config.yaml
n_experts: 128
d_expert: 32
d_shared_expert: 0
moe_layers: [1, 2, 3, 4, 5, 6, 7, 8, 9]
balance_bias: true
lr_router: 0.000894
optimizer: "soap_variant"
Below are experts of layer 3 (counted from 0) of a mixture-of-experts language model. Rows are named router (the router's row for the expert), gate (a neuron's input weights, with its number), up (a neuron's input weights, with its number), down (a neuron's output weights, with its number) and show model dimensions 0-191. Each number is 200 + 20 x the weight over its row's rms, rounded and kept within 0 to 999.
After each expert's rows: "mostly gets" lists some tokens that are sent to it at least half of the time. This comes from a sample of Wikipedia text that the model never trained on.

# expert 88
router,213,219,183,230,214,175,206,213,212,201,240,194,211,182,219,207,216,188,196,173,168,218,220,223,232,218,180,213,169,212,188,222,203,228,182,186,222,253,231,224,239,212,191,171,182,185,191,220,223,212,239,194,197,186,154,183,209,180,215,185,206,187,173,199,227,217,180,178,248,202,207,215,211,205,196,211,222,238,216,223,191,228,166,184,200,209,188,221,173,190,197,187,178,217,200,188,202,186,207,225,209,169,189,207,208,195,232,188,187,220,226,179,170,219,186,219,210,204,185,212,214,180,229,178,197,232,196,140,222,158,183,213,180,197,218,216,222,200,176,205,209,208,201,221,201,204,210,202,239,188,208,178,232,202,221,215,216,193,184,210,198,235,202,193,216,160,197,200,201,224,212,201,176,238,179,184,192,219,211,163,221,174,201,178,194,215,200,212,197,195,178,219
gate0,163,238,227,231,159,201,186,193,189,179,202,235,225,187,225,195,194,194,201,184,194,184,222,160,186,196,213,214,166,196,186,238,177,213,151,176,198,181,222,194,208,199,179,178,228,222,192,205,181,175,206,206,192,210,187,195,180,166,172,226,212,212,192,194,196,223,177,185,221,213,216,226,175,223,196,171,198,206,190,186,190,180,223,235,210,228,190,232,207,204,216,172,214,169,199,239,216,199,187,219,199,193,183,163,188,185,231,190,221,189,192,198,198,213,167,202,223,189,208,211,171,206,211,212,196,183,167,191,170,167,206,165,251,186,212,199,223,186,185,191,187,226,205,207,201,205,203,157,210,218,224,180,190,207,230,200,180,185,210,190,204,220,202,180,194,181,203,171,206,218,170,203,196,200,216,196,185,211,230,164,193,164,225,176,170,236,210,189,200,221,220,240
up0,174,177,202,177,208,236,168,161,216,210,227,215,218,174,219,190,236,216,184,186,220,205,192,191,204,228,175,197,216,185,216,198,203,195,202,195,201,210,209,216,203,201,229,232,188,206,221,162,200,205,176,201,234,176,194,234,208,192,215,193,206,217,219,145,225,198,157,175,205,178,241,223,166,182,223,202,188,196,171,176,228,197,214,179,180,196,168,192,213,207,196,211,238,199,186,218,251,193,192,251,196,185,211,164,217,219,171,200,198,195,188,211,206,202,230,172,177,198,211,199,219,201,191,221,208,223,213,196,163,201,182,194,204,168,203,229,183,178,214,206,215,203,209,190,223,171,200,159,171,204,174,208,180,202,186,159,173,207,217,250,160,207,204,196,201,193,205,191,189,204,211,188,196,185,197,231,171,191,193,170,217,217,185,190,179,209,195,180,223,197,175,214
down0,213,227,185,266,190,207,187,184,157,203,222,212,203,190,204,220,206,195,183,194,198,193,197,209,188,197,191,225,198,219,187,213,203,215,223,212,179,199,192,205,220,217,197,209,222,174,218,185,201,186,230,192,232,228,181,205,229,194,185,178,198,176,170,215,211,171,201,205,184,235,189,229,213,202,194,173,226,213,208,199,174,215,198,215,203,174,219,205,191,192,226,185,177,214,198,202,181,236,182,205,226,153,202,202,213,216,200,205,166,176,209,206,193,256,210,187,205,204,197,200,173,245,230,188,214,197,215,176,207,189,188,223,207,204,200,203,233,176,203,198,180,212,209,229,165,208,193,206,199,217,234,228,234,198,206,216,246,205,224,187,229,203,215,219,172,168,182,222,177,171,223,227,209,190,210,203,184,229,259,199,197,160,255,195,228,216,199,175,197,202,208,219
mostly gets: " JPL", " USA", " US", " Racing", " League", " MF"

# expert 15
router,212,218,214,203,217,178,223,224,210,185,204,200,225,164,214,181,221,201,158,171,200,177,221,205,222,232,187,231,180,232,204,231,248,227,189,188,236,231,208,219,222,216,187,178,180,164,212,212,214,197,220,191,182,199,197,184,183,188,226,186,206,188,190,179,221,232,187,195,224,195,228,181,202,209,214,196,219,193,210,240,225,220,181,187,198,235,190,219,159,200,182,213,192,224,202,202,177,193,208,213,204,186,171,200,172,194,233,180,179,231,211,172,204,203,194,233,180,202,191,198,226,197,220,191,222,217,190,175,197,197,180,248,182,160,197,242,224,210,193,213,211,217,195,216,241,210,233,200,221,179,186,177,222,197,226,217,220,165,164,232,202,236,234,182,196,204,215,199,213,209,239,214,180,215,201,179,206,224,203,195,212,200,187,202,179,200,185,186,203,184,175,226
gate0,235,189,181,242,179,164,237,230,204,193,250,173,183,186,217,181,183,171,179,214,184,191,217,190,210,194,199,174,230,207,216,185,223,220,158,207,209,168,206,187,200,223,230,202,182,200,200,190,231,161,169,199,201,195,158,217,212,207,191,210,218,204,187,179,201,199,204,207,210,179,218,193,199,202,205,197,214,218,183,199,199,176,185,208,163,201,188,160,211,175,196,209,209,203,200,188,240,211,194,200,160,205,200,236,187,176,221,204,223,203,229,193,199,195,208,205,191,160,223,222,173,189,175,198,203,191,201,214,220,181,165,198,212,166,210,162,207,214,237,231,201,205,198,206,210,187,177,168,223,211,182,177,201,240,181,202,251,216,210,213,166,199,159,188,201,199,211,168,215,192,170,170,204,226,199,191,196,191,219,183,214,181,184,178,177,203,191,227,213,171,216,170
up0,211,232,216,217,263,190,191,234,207,182,211,208,199,199,193,220,224,186,172,221,206,236,215,207,168,191,235,192,197,231,206,172,182,183,203,195,204,199,223,166,200,189,193,213,175,203,226,171,168,224,195,219,215,186,218,169,178,213,176,172,175,202,229,178,211,184,205,195,201,200,194,238,199,195,235,225,189,195,225,180,172,222,198,188,238,197,171,187,189,182,177,213,209,224,214,213,207,241,221,220,212,222,218,197,249,179,211,208,206,193,177,212,193,196,192,225,251,219,173,235,228,200,186,217,215,197,196,180,202,219,173,215,178,208,161,196,201,192,184,221,210,208,191,203,167,209,182,192,220,216,205,195,212,191,223,240,177,185,173,220,189,181,195,203,221,192,203,195,197,184,196,174,184,207,189,220,236,218,183,186,179,193,221,205,245,199,200,161,221,173,224,179
down0,236,215,246,241,225,174,225,211,210,202,183,195,225,165,203,231,191,192,164,213,192,211,170,233,226,219,198,219,196,195,160,199,153,216,203,195,212,199,187,176,200,204,196,195,207,198,198,208,227,216,205,170,200,206,201,178,155,181,234,181,207,202,235,189,225,206,200,200,210,225,171,191,195,225,231,192,211,226,176,199,193,240,232,186,180,184,166,144,184,222,176,199,214,208,186,208,198,203,191,208,162,192,207,170,162,215,202,193,193,225,189,226,208,215,218,208,222,222,173,233,177,197,193,181,188,232,200,190,207,245,206,204,177,169,179,227,181,205,240,240,190,173,218,214,193,209,212,216,198,177,199,184,226,192,178,201,217,179,182,214,229,205,219,184,197,177,185,193,213,211,207,210,198,200,207,202,217,151,186,199,192,210,178,180,219,207,181,196,221,193,203,208
mostly gets: " a", " an", " one", " any", " another", "An"

# expert 93
router,211,211,182,216,225,174,214,216,227,165,232,163,203,187,230,209,220,176,187,167,187,184,226,209,222,230,197,228,161,201,197,219,213,214,193,191,223,222,214,234,227,214,162,185,179,192,196,206,240,211,218,195,200,194,174,184,228,168,226,182,230,201,199,187,218,198,201,180,230,190,234,183,216,221,175,212,223,214,212,223,192,213,178,190,186,210,183,208,176,201,179,207,180,220,192,184,181,181,189,224,216,191,191,198,180,186,224,151,184,206,241,178,187,193,185,227,207,170,189,228,208,176,223,201,203,227,189,154,213,186,190,232,176,174,200,219,234,206,186,222,206,201,204,210,206,212,212,208,193,184,211,183,237,183,218,212,217,191,176,227,185,224,220,177,218,184,218,187,223,220,231,214,181,250,168,190,219,202,207,188,233,173,178,195,184,218,183,208,187,206,174,212
gate0,218,205,187,243,228,195,215,228,193,193,221,185,182,164,179,201,207,181,200,231,216,182,196,175,177,207,162,208,219,197,191,218,182,229,196,183,196,170,213,227,236,210,199,167,187,243,205,205,171,208,225,191,196,189,197,201,178,216,225,190,201,192,197,204,201,224,193,208,211,190,207,235,214,238,187,209,156,233,220,194,215,173,169,196,183,232,213,189,195,234,199,231,235,196,182,192,183,170,196,239,204,157,188,199,211,186,181,197,198,198,199,210,192,214,205,219,183,235,189,237,195,187,185,205,187,220,226,234,213,214,189,205,167,153,201,168,211,190,199,234,196,216,165,193,215,219,197,217,181,150,173,219,172,210,180,221,205,187,208,228,185,188,206,222,216,209,230,182,194,177,190,205,197,208,184,201,191,204,224,238,219,192,156,206,195,230,202,211,199,205,199,155
up0,269,204,186,230,210,175,224,234,193,225,196,254,162,180,202,208,184,198,205,217,199,193,225,211,201,225,202,161,207,205,200,192,187,199,227,191,180,228,212,218,202,212,206,156,225,207,208,210,200,219,221,201,186,170,204,185,204,206,185,207,206,215,213,218,229,193,208,244,164,182,176,211,231,227,183,215,218,201,192,220,168,179,198,212,163,229,201,172,218,221,180,198,221,191,191,192,143,205,190,211,199,214,205,194,230,191,187,228,181,189,234,226,187,181,238,193,218,195,236,205,217,175,203,196,197,240,213,163,172,175,186,192,193,205,185,180,232,231,182,197,209,157,174,202,230,205,190,189,202,159,188,222,199,202,211,189,233,184,195,215,235,178,206,189,241,193,194,208,200,173,189,205,198,189,204,188,209,198,186,219,187,217,197,199,205,222,187,211,210,188,216,213
down0,202,207,161,193,199,262,236,201,204,185,249,205,212,215,156,198,183,209,192,220,194,226,202,216,214,253,224,177,205,207,211,213,200,212,215,223,186,219,199,202,195,200,158,201,238,225,192,192,171,242,194,183,223,218,198,195,203,151,186,182,190,199,222,201,189,210,176,200,203,210,187,173,169,211,232,190,184,213,206,187,224,203,190,213,192,215,186,214,213,184,181,195,220,195,179,210,184,225,157,187,196,219,204,200,174,231,234,207,165,186,206,215,171,226,213,185,207,194,224,205,193,188,233,186,184,192,166,184,193,187,222,187,233,212,186,157,208,235,176,173,184,175,206,194,196,208,213,202,163,161,165,209,212,216,211,194,228,194,180,196,191,194,206,214,202,212,167,234,190,201,197,210,214,179,200,201,214,181,184,217,169,184,199,174,233,182,170,221,213,221,190,179
mostly gets: " Socorro", " Kitt", "Col", "North", "Music", " Pit"

# expert 102
router,229,216,192,218,198,215,193,249,202,188,221,178,210,199,230,205,217,215,176,188,206,193,212,203,220,251,173,239,180,199,184,223,217,226,200,193,211,202,213,259,211,226,204,195,172,192,180,217,208,206,225,202,200,176,180,194,226,172,223,188,222,200,196,193,217,205,205,199,223,178,224,185,206,219,145,217,211,219,208,217,212,209,190,185,195,217,200,215,171,198,173,204,169,237,183,186,181,179,206,240,214,181,189,243,160,186,204,189,184,211,215,206,180,208,184,210,214,198,194,215,230,186,218,186,220,214,199,148,222,183,176,208,188,194,213,214,227,205,215,216,205,219,178,224,221,188,229,199,211,169,175,179,217,183,225,241,213,188,180,221,194,225,204,187,238,196,204,194,202,233,217,211,185,211,186,158,177,231,196,166,214,170,195,187,196,194,192,217,195,156,195,218
gate0,168,157,214,208,238,161,196,204,204,193,231,195,187,214,196,188,228,188,194,216,197,186,221,183,196,224,199,198,215,212,209,193,228,159,183,190,210,192,205,227,191,183,187,165,214,204,195,201,196,213,226,169,193,207,170,213,177,175,188,198,214,206,209,223,193,186,219,237,212,172,185,214,195,170,200,207,217,237,202,205,227,197,194,195,219,200,224,206,177,180,208,224,208,218,150,195,144,261,186,202,226,185,165,206,213,193,211,220,167,209,212,239,187,197,216,160,241,189,194,214,172,157,218,190,203,219,184,196,179,209,203,218,177,170,209,187,235,174,192,225,210,220,198,201,209,208,202,182,211,220,191,218,221,181,179,233,205,211,209,246,187,143,181,180,214,223,223,179,175,192,202,203,213,215,206,197,196,218,198,200,190,185,194,180,179,165,214,190,196,197,189,217
up0,190,222,179,185,195,196,219,166,192,184,224,196,200,176,219,223,196,208,191,153,173,220,217,205,185,197,207,208,191,195,241,209,210,168,206,206,191,214,247,218,178,166,223,219,157,167,218,188,206,195,206,205,217,223,200,165,218,208,199,200,213,238,193,201,238,222,193,238,224,169,199,170,197,184,199,220,222,221,180,186,214,229,183,212,196,232,208,191,213,214,175,190,197,217,229,223,206,173,234,183,240,214,230,213,173,210,238,186,207,193,165,201,167,207,169,196,155,198,193,173,188,201,209,182,178,218,201,183,234,233,180,193,180,227,189,211,223,189,218,222,167,186,188,190,234,187,204,210,193,190,191,205,242,180,199,182,195,168,200,215,224,201,189,163,213,230,204,204,183,186,208,214,195,187,208,182,204,170,190,201,204,156,179,192,194,201,188,183,189,207,163,194
down0,159,182,231,211,211,173,194,186,205,174,217,186,228,203,202,178,206,184,174,190,203,167,217,213,245,210,179,196,160,195,209,183,209,173,194,218,192,221,205,216,238,216,223,194,207,206,186,196,217,190,179,208,175,226,199,218,218,170,188,201,171,188,189,203,204,207,232,197,213,227,206,174,229,172,205,212,218,213,226,211,210,166,175,237,201,216,181,184,205,226,204,203,206,165,186,201,178,158,210,190,241,232,175,183,214,232,222,220,192,182,239,186,187,219,156,202,214,194,177,203,205,225,207,202,224,220,185,204,218,194,205,223,204,199,230,229,247,195,212,179,175,217,210,200,182,214,196,172,191,232,203,189,203,196,198,164,180,184,176,187,171,203,213,190,220,213,185,220,208,207,192,208,232,201,221,209,222,212,191,210,199,173,186,202,182,194,127,192,215,190,175,162
mostly gets: " May", " January", " October", " September", " August", " November"

# expert 89
router,206,212,204,208,205,172,206,209,214,196,208,188,221,199,223,202,218,197,181,169,198,184,252,196,242,227,233,214,207,206,183,217,212,222,161,165,203,207,234,221,221,208,203,187,203,204,195,210,240,208,239,173,186,195,184,188,226,190,232,180,215,206,183,192,226,218,198,195,214,164,222,181,231,214,156,235,214,203,215,228,197,206,178,169,202,206,188,222,184,202,175,211,196,200,194,190,186,182,192,204,213,187,182,188,179,208,212,188,169,227,216,193,189,252,182,205,207,220,192,223,230,199,236,205,204,216,159,165,218,172,190,230,179,184,202,231,230,204,180,217,220,207,207,199,225,197,212,197,237,213,189,195,205,192,228,197,196,194,165,236,191,221,222,200,237,194,226,179,206,213,225,211,189,207,176,193,178,221,221,170,236,196,170,178,171,203,182,209,185,190,153,203
gate0,202,190,180,199,246,242,202,200,176,210,184,175,200,204,220,184,164,194,191,145,216,206,225,208,192,225,192,194,260,186,202,208,241,203,195,188,215,197,194,222,196,183,246,222,188,190,188,200,196,241,212,190,205,163,179,199,214,192,234,210,235,185,197,192,246,201,192,192,184,224,194,199,215,183,230,207,191,175,216,181,189,189,177,200,221,208,205,202,199,202,187,245,242,196,173,186,225,176,248,170,217,201,187,210,183,214,210,204,204,212,222,234,199,187,180,173,172,202,221,191,215,196,200,201,222,174,207,201,149,221,200,212,169,211,221,192,234,173,183,191,223,205,202,188,192,176,207,217,187,236,197,181,210,187,232,169,183,216,214,226,207,175,240,189,209,220,228,213,202,206,168,197,197,176,194,219,190,183,172,209,203,190,182,191,191,207,181,209,194,230,195,188
up0,214,171,184,208,171,212,177,221,193,213,189,166,209,196,170,240,195,217,231,223,244,188,231,213,207,209,207,201,220,211,187,187,217,200,196,197,198,192,216,221,223,196,229,163,174,211,210,230,222,264,184,161,172,201,202,188,243,228,247,190,191,218,213,210,174,231,215,206,213,178,192,193,189,223,159,200,215,162,204,209,219,199,192,195,197,193,228,178,204,197,205,214,204,206,172,198,222,203,205,203,194,191,176,191,187,158,178,207,223,203,220,184,179,192,176,175,215,225,205,171,216,172,169,204,216,209,228,228,204,221,188,218,224,223,189,219,183,183,160,224,207,193,221,206,210,161,188,232,209,202,199,220,201,190,214,234,178,166,181,187,197,212,222,207,213,217,211,185,213,194,189,185,222,199,218,228,186,155,184,226,242,202,211,182,190,202,193,193,206,181,186,213
down0,201,190,193,230,190,178,187,185,195,195,167,180,182,218,181,190,156,203,193,217,176,217,182,191,188,216,165,200,204,196,210,212,173,232,179,188,198,216,240,166,211,226,184,189,199,221,217,189,189,177,208,187,217,213,165,176,214,181,224,191,199,214,180,220,194,220,172,191,210,226,218,161,176,227,214,220,180,224,162,186,184,219,191,234,221,213,188,189,215,196,206,176,177,206,227,216,209,201,208,210,201,182,178,249,225,239,228,193,185,172,206,201,191,222,225,203,184,200,224,209,210,184,195,233,183,218,222,185,191,222,198,195,208,202,188,181,219,224,199,193,252,189,209,165,181,229,152,203,198,171,220,205,183,193,222,195,247,198,237,217,212,204,216,192,156,175,176,212,205,191,218,213,179,226,209,199,180,201,168,220,200,209,227,215,195,174,184,180,193,194,249,206
mostly gets: " different", " similar", " common", " less", " high", " standard"

# expert 64
router,225,218,198,224,200,194,211,228,202,188,205,187,224,192,202,203,210,172,170,156,172,193,189,193,222,201,208,220,200,205,158,209,216,223,193,200,220,221,228,239,208,239,182,187,185,220,199,214,243,199,214,153,151,196,196,178,216,185,227,185,205,171,181,198,220,256,191,197,208,197,203,171,211,195,183,206,207,206,246,225,213,198,171,150,190,228,183,230,163,195,166,191,196,205,204,201,186,180,194,233,220,188,173,214,197,208,215,191,184,245,219,175,181,200,181,212,200,189,183,196,228,219,248,196,204,195,194,195,214,163,176,209,183,164,204,235,220,207,193,181,212,219,168,204,232,210,212,212,202,204,193,173,218,197,205,203,197,190,182,213,190,207,192,157,199,197,196,199,213,226,202,196,175,247,185,198,195,206,206,176,203,216,178,179,160,192,177,186,189,201,198,220
gate0,232,190,207,190,232,216,222,189,218,205,225,165,201,221,210,205,219,221,189,245,179,209,214,193,183,221,243,212,188,188,214,183,183,190,203,171,195,237,181,188,176,199,167,185,237,200,236,158,193,183,205,168,158,205,218,213,190,180,193,172,198,202,206,202,162,210,187,198,212,181,159,224,181,217,189,223,215,168,221,212,203,209,212,202,189,210,190,190,220,182,202,237,210,199,205,207,167,210,168,238,219,182,208,196,205,211,204,221,219,255,195,225,201,188,177,208,229,240,217,199,180,232,165,147,216,214,197,178,189,181,176,228,200,198,201,202,184,197,194,216,175,197,171,185,192,185,193,188,154,218,180,212,205,192,194,224,190,205,211,198,175,178,189,206,202,192,199,186,188,207,196,165,192,158,213,190,203,212,176,184,239,200,187,182,183,228,166,201,208,188,213,221
up0,236,210,193,222,200,192,233,205,196,203,223,221,200,205,150,225,203,239,201,183,202,207,230,213,189,195,212,216,201,198,218,243,173,230,185,176,190,184,222,166,212,184,218,206,155,224,196,219,210,210,189,184,185,210,197,226,176,188,195,193,185,219,209,224,181,218,189,205,182,174,231,209,224,217,214,202,222,208,212,180,216,168,225,207,210,202,198,215,202,171,214,235,208,195,203,210,232,189,189,218,228,200,196,197,200,184,205,215,226,206,213,218,214,235,219,209,179,202,196,156,241,190,248,203,201,202,170,209,174,198,202,206,242,214,161,192,201,236,192,201,239,185,181,226,256,205,241,198,162,202,234,191,205,214,213,238,218,203,200,227,208,210,175,213,210,196,207,204,185,230,229,183,194,161,200,203,184,192,226,203,195,169,180,175,217,170,201,186,188,182,198,189
down0,178,185,190,232,226,191,239,165,199,170,159,195,159,163,193,203,191,167,195,177,217,220,203,182,208,212,181,211,189,194,235,227,197,194,172,172,205,219,185,196,225,213,191,205,199,173,209,235,192,174,187,224,169,211,190,177,197,169,215,199,203,210,221,196,202,183,187,189,185,201,210,219,211,211,201,234,207,192,205,199,202,208,186,235,190,183,174,215,173,178,194,156,234,233,167,208,190,219,213,210,215,180,181,194,191,192,226,206,198,195,190,144,246,215,183,206,209,199,230,180,211,213,187,184,232,219,184,151,203,221,164,210,189,177,219,204,232,193,163,235,195,197,224,220,212,200,206,195,183,203,218,152,196,162,242,189,193,200,203,236,209,212,191,171,214,215,201,190,199,190,203,243,203,190,202,201,196,178,215,236,193,194,206,203,233,211,216,209,205,195,194,211
mostly gets: " that", " this", " all", " which", " who", " such"

# expert 48
router,207,242,191,205,210,172,230,224,213,196,229,207,186,194,255,187,220,178,152,169,200,182,204,181,215,211,213,216,182,220,169,221,221,224,178,203,218,212,224,210,208,220,189,194,194,190,204,248,224,198,217,175,200,171,176,194,196,190,199,201,195,191,192,200,231,218,186,193,201,173,209,204,196,201,178,225,215,218,239,245,182,233,172,142,195,206,200,237,176,194,174,213,204,194,186,201,185,182,212,219,217,179,198,214,199,197,211,194,181,191,219,207,184,203,178,234,202,190,198,207,209,218,228,192,203,219,208,180,213,172,185,241,176,158,206,229,215,198,205,183,214,226,179,248,203,250,210,203,213,209,197,184,225,192,220,224,205,168,184,225,193,214,190,196,207,182,225,196,208,215,239,221,194,251,177,187,192,199,208,179,212,195,186,167,203,201,200,196,176,175,179,210
gate0,206,188,199,207,171,184,198,204,188,247,188,220,172,170,217,199,197,173,196,193,219,203,188,210,148,227,170,177,165,226,229,203,163,171,222,198,185,215,181,208,166,205,160,219,211,200,208,186,176,214,195,203,215,212,201,228,205,199,186,218,204,212,203,216,184,154,226,216,226,209,170,188,177,237,193,175,203,230,205,194,242,197,208,179,179,202,226,219,212,226,172,195,201,197,190,182,196,202,230,184,209,190,241,219,219,181,197,223,233,194,207,197,184,192,173,190,231,201,211,162,202,168,168,191,208,212,213,227,157,221,193,209,203,160,257,199,217,183,210,211,211,217,202,194,226,210,213,181,194,191,197,212,212,200,222,212,237,180,205,202,188,179,208,160,214,219,204,187,166,202,205,200,253,216,176,224,202,173,192,188,211,202,202,215,209,175,194,226,222,202,191,195
up0,205,213,197,197,162,172,199,168,192,190,226,228,230,224,223,200,236,189,213,215,187,226,197,194,209,209,186,174,176,216,205,181,181,231,185,214,142,193,210,178,206,158,246,210,163,203,196,206,242,185,186,223,198,217,183,215,198,195,187,182,206,199,182,215,196,169,207,212,191,191,229,203,203,207,198,202,164,229,201,164,202,178,200,189,231,237,200,178,190,202,173,224,192,206,216,173,192,182,231,214,213,201,219,218,202,197,160,208,207,212,215,215,187,237,215,187,224,162,191,171,174,174,207,207,223,182,210,199,227,226,193,198,246,193,184,179,207,228,221,227,216,190,167,229,227,211,194,224,207,207,244,213,218,208,184,184,201,183,205,176,192,174,200,171,186,238,185,169,182,217,180,202,208,212,209,188,223,174,219,201,199,197,209,180,150,210,183,187,191,202,216,207
down0,188,174,191,218,195,219,187,212,208,210,172,182,200,210,205,243,179,213,193,200,191,170,211,209,214,176,186,168,252,161,201,197,211,192,199,208,206,168,194,210,214,208,197,215,200,187,221,175,183,232,231,206,182,212,175,192,242,212,158,195,206,196,188,188,209,225,227,207,210,185,195,178,223,214,174,174,189,203,239,194,200,232,190,182,194,200,210,221,198,213,182,192,214,216,205,216,228,188,199,212,187,210,173,229,206,243,203,215,172,178,219,151,171,200,209,173,188,195,237,194,162,208,210,161,180,184,167,185,201,183,192,209,233,227,220,204,210,174,228,168,188,198,211,202,189,154,182,200,221,212,153,189,196,185,176,214,178,209,201,173,208,198,190,197,204,200,210,188,217,230,186,206,198,186,186,262,206,197,203,202,209,201,189,150,212,169,203,162,224,198,226,182
mostly gets: " him", " his", " her", " their", " its", " several"

# expert 1
router,221,205,164,220,244,168,215,217,244,190,243,165,189,188,225,204,235,178,163,183,173,198,224,208,208,216,212,202,200,204,192,206,202,213,181,162,210,212,219,221,220,200,174,174,180,174,204,201,215,205,221,180,188,184,182,171,228,190,213,187,208,179,196,189,229,217,204,194,225,174,215,195,209,230,172,245,229,230,220,221,222,214,187,187,188,207,178,230,185,190,179,215,180,218,203,185,190,178,191,211,216,188,193,199,204,200,223,183,188,220,207,187,191,226,177,230,206,196,178,214,204,192,226,211,234,217,176,182,214,186,183,225,182,167,213,221,222,209,192,229,207,220,202,224,224,222,222,210,234,202,199,187,203,186,217,217,209,198,174,245,201,219,196,191,229,202,229,190,206,203,226,219,190,234,164,181,195,230,211,182,226,185,153,172,175,196,197,212,185,172,165,211
gate0,200,190,154,183,203,202,179,165,217,208,229,199,175,212,239,210,219,216,194,201,179,198,169,233,237,228,202,221,197,194,168,229,174,169,198,201,205,207,171,222,186,223,210,185,238,208,195,204,212,157,178,216,167,184,172,197,210,200,235,192,204,204,195,205,185,192,216,200,220,180,200,205,194,206,218,168,194,186,210,205,193,215,176,229,181,179,188,208,187,205,156,196,219,221,243,191,199,236,190,193,212,219,194,211,177,166,231,185,169,230,213,186,206,205,200,189,250,238,177,199,199,201,217,226,220,186,272,202,211,214,215,227,213,198,189,198,184,201,237,217,193,186,210,221,198,196,212,180,186,179,171,231,174,204,173,225,215,194,182,190,223,222,232,192,193,200,178,176,183,218,198,195,194,190,209,195,211,214,205,193,217,189,225,175,217,199,176,189,152,190,207,183
up0,198,187,213,226,205,223,206,182,202,192,183,217,207,206,201,215,226,193,189,237,231,194,189,187,176,175,203,210,181,228,187,190,206,164,198,206,189,228,179,155,230,179,174,190,184,203,231,213,227,168,196,222,183,198,195,233,181,209,222,188,170,187,183,185,220,183,228,229,188,213,213,195,194,206,196,223,242,201,211,191,165,222,192,221,217,176,183,222,200,206,207,166,183,200,188,230,197,207,195,181,204,164,204,220,228,181,200,213,215,200,186,179,225,198,169,217,159,160,183,206,190,221,174,208,216,187,222,188,208,204,195,168,161,196,202,212,198,187,230,216,186,212,183,227,213,183,219,176,228,215,228,203,215,206,177,228,192,238,170,182,188,166,208,231,209,250,188,202,181,199,208,200,211,226,213,171,183,217,192,201,201,201,256,172,244,229,187,218,205,191,198,229
down0,246,201,196,220,202,205,191,178,198,187,171,196,179,193,194,205,167,172,222,199,178,186,208,211,191,224,209,166,187,195,201,176,204,219,223,201,201,223,200,182,165,168,195,215,231,172,200,235,162,248,199,213,214,190,197,191,191,214,201,185,208,196,232,212,186,241,187,210,186,192,215,185,163,201,198,194,201,205,179,214,220,216,221,193,179,191,187,191,178,209,199,179,226,176,215,189,227,187,158,175,179,217,190,187,191,228,165,205,183,182,200,170,160,210,238,210,225,204,176,195,217,192,192,245,195,190,189,209,196,247,213,200,202,206,183,192,187,188,154,193,197,174,214,170,219,194,171,200,205,186,189,173,189,220,209,197,202,194,230,210,235,207,170,188,187,222,203,207,205,173,221,212,163,221,222,167,175,216,185,253,208,210,154,196,158,188,166,189,207,211,204,192
mostly gets: " new", " debut", " final", " successful", " main", "Early"

# expert 124
router,217,199,163,232,214,181,211,228,189,196,213,220,237,185,234,197,198,202,200,168,191,206,218,192,208,203,191,212,157,212,184,224,219,223,192,200,208,255,209,210,234,207,158,191,191,204,183,209,219,236,212,182,189,210,179,177,208,166,227,192,215,205,197,185,212,230,200,191,248,167,204,188,242,237,196,219,240,221,202,223,181,204,169,185,189,195,176,235,179,187,194,181,153,203,195,189,196,174,216,220,216,173,172,208,182,180,234,171,191,216,215,170,189,207,173,197,185,203,189,200,224,180,223,195,202,217,179,177,233,183,172,191,172,189,218,222,224,213,187,203,222,221,173,193,201,231,201,215,230,169,207,182,217,205,203,210,232,198,177,210,200,220,216,196,236,195,212,193,204,223,204,184,164,202,176,191,206,211,212,164,207,171,197,177,196,195,184,195,180,201,183,230
gate0,225,203,189,219,202,215,174,229,179,212,187,219,225,179,205,191,221,204,202,185,236,187,209,215,203,212,195,210,235,217,200,174,175,153,178,190,211,189,196,195,174,205,181,195,198,181,176,176,193,150,207,209,210,212,199,215,189,216,240,201,220,198,215,201,176,187,206,184,219,184,196,236,208,175,226,233,236,184,198,212,182,207,193,229,203,193,222,205,183,179,240,198,155,198,212,184,209,220,220,175,214,219,183,228,155,247,197,163,196,200,199,193,168,247,195,185,184,185,216,191,221,198,209,199,228,182,210,214,190,174,261,180,206,234,225,206,213,202,212,184,215,205,159,185,214,176,186,234,213,177,222,213,194,174,223,189,225,191,191,215,208,193,195,181,209,161,195,203,207,220,178,207,223,190,174,192,170,161,191,194,222,222,218,194,209,198,176,208,211,202,213,164
up0,179,162,203,158,199,197,209,198,208,196,207,201,183,226,227,172,192,172,208,252,204,202,208,168,175,163,175,226,191,186,259,202,209,228,198,180,240,216,187,182,196,208,203,202,201,172,224,200,223,208,173,191,206,216,187,212,187,202,207,186,214,184,210,193,216,189,222,242,229,167,205,219,195,229,155,220,204,201,205,226,204,199,199,196,223,204,194,208,182,222,181,249,202,209,240,196,208,194,213,210,192,199,189,241,204,210,196,212,200,195,183,179,206,190,223,211,229,203,174,196,185,217,218,198,215,209,222,197,208,220,174,210,205,201,173,242,227,203,209,220,192,202,196,203,208,211,219,182,240,220,181,165,215,195,187,236,214,204,198,213,187,215,184,218,227,194,190,208,170,193,189,223,186,192,211,213,202,134,183,219,172,185,226,207,190,212,188,208,189,192,196,126
down0,199,200,200,226,177,211,209,178,180,194,202,192,169,200,226,171,189,206,205,184,213,170,192,212,195,200,207,190,191,207,220,166,200,174,238,239,184,221,177,200,188,221,190,187,191,175,218,219,187,180,174,195,200,185,185,191,188,194,188,173,222,198,216,220,178,190,207,209,206,198,235,186,196,237,200,203,183,198,175,182,171,223,229,193,206,226,196,191,230,199,232,217,192,206,217,163,183,220,179,204,229,199,173,163,234,208,216,221,216,190,253,207,194,186,213,183,179,211,187,206,187,208,180,219,207,220,191,157,204,193,175,164,173,186,161,228,200,208,183,208,189,190,191,204,204,211,237,158,185,247,194,244,245,198,231,229,217,183,188,184,157,186,199,167,202,187,241,199,194,228,184,169,211,229,211,208,192,187,210,209,233,194,191,201,168,204,168,213,196,206,185,217
mostly gets: ".D", "CC", "AR", "SA", "X", " PA"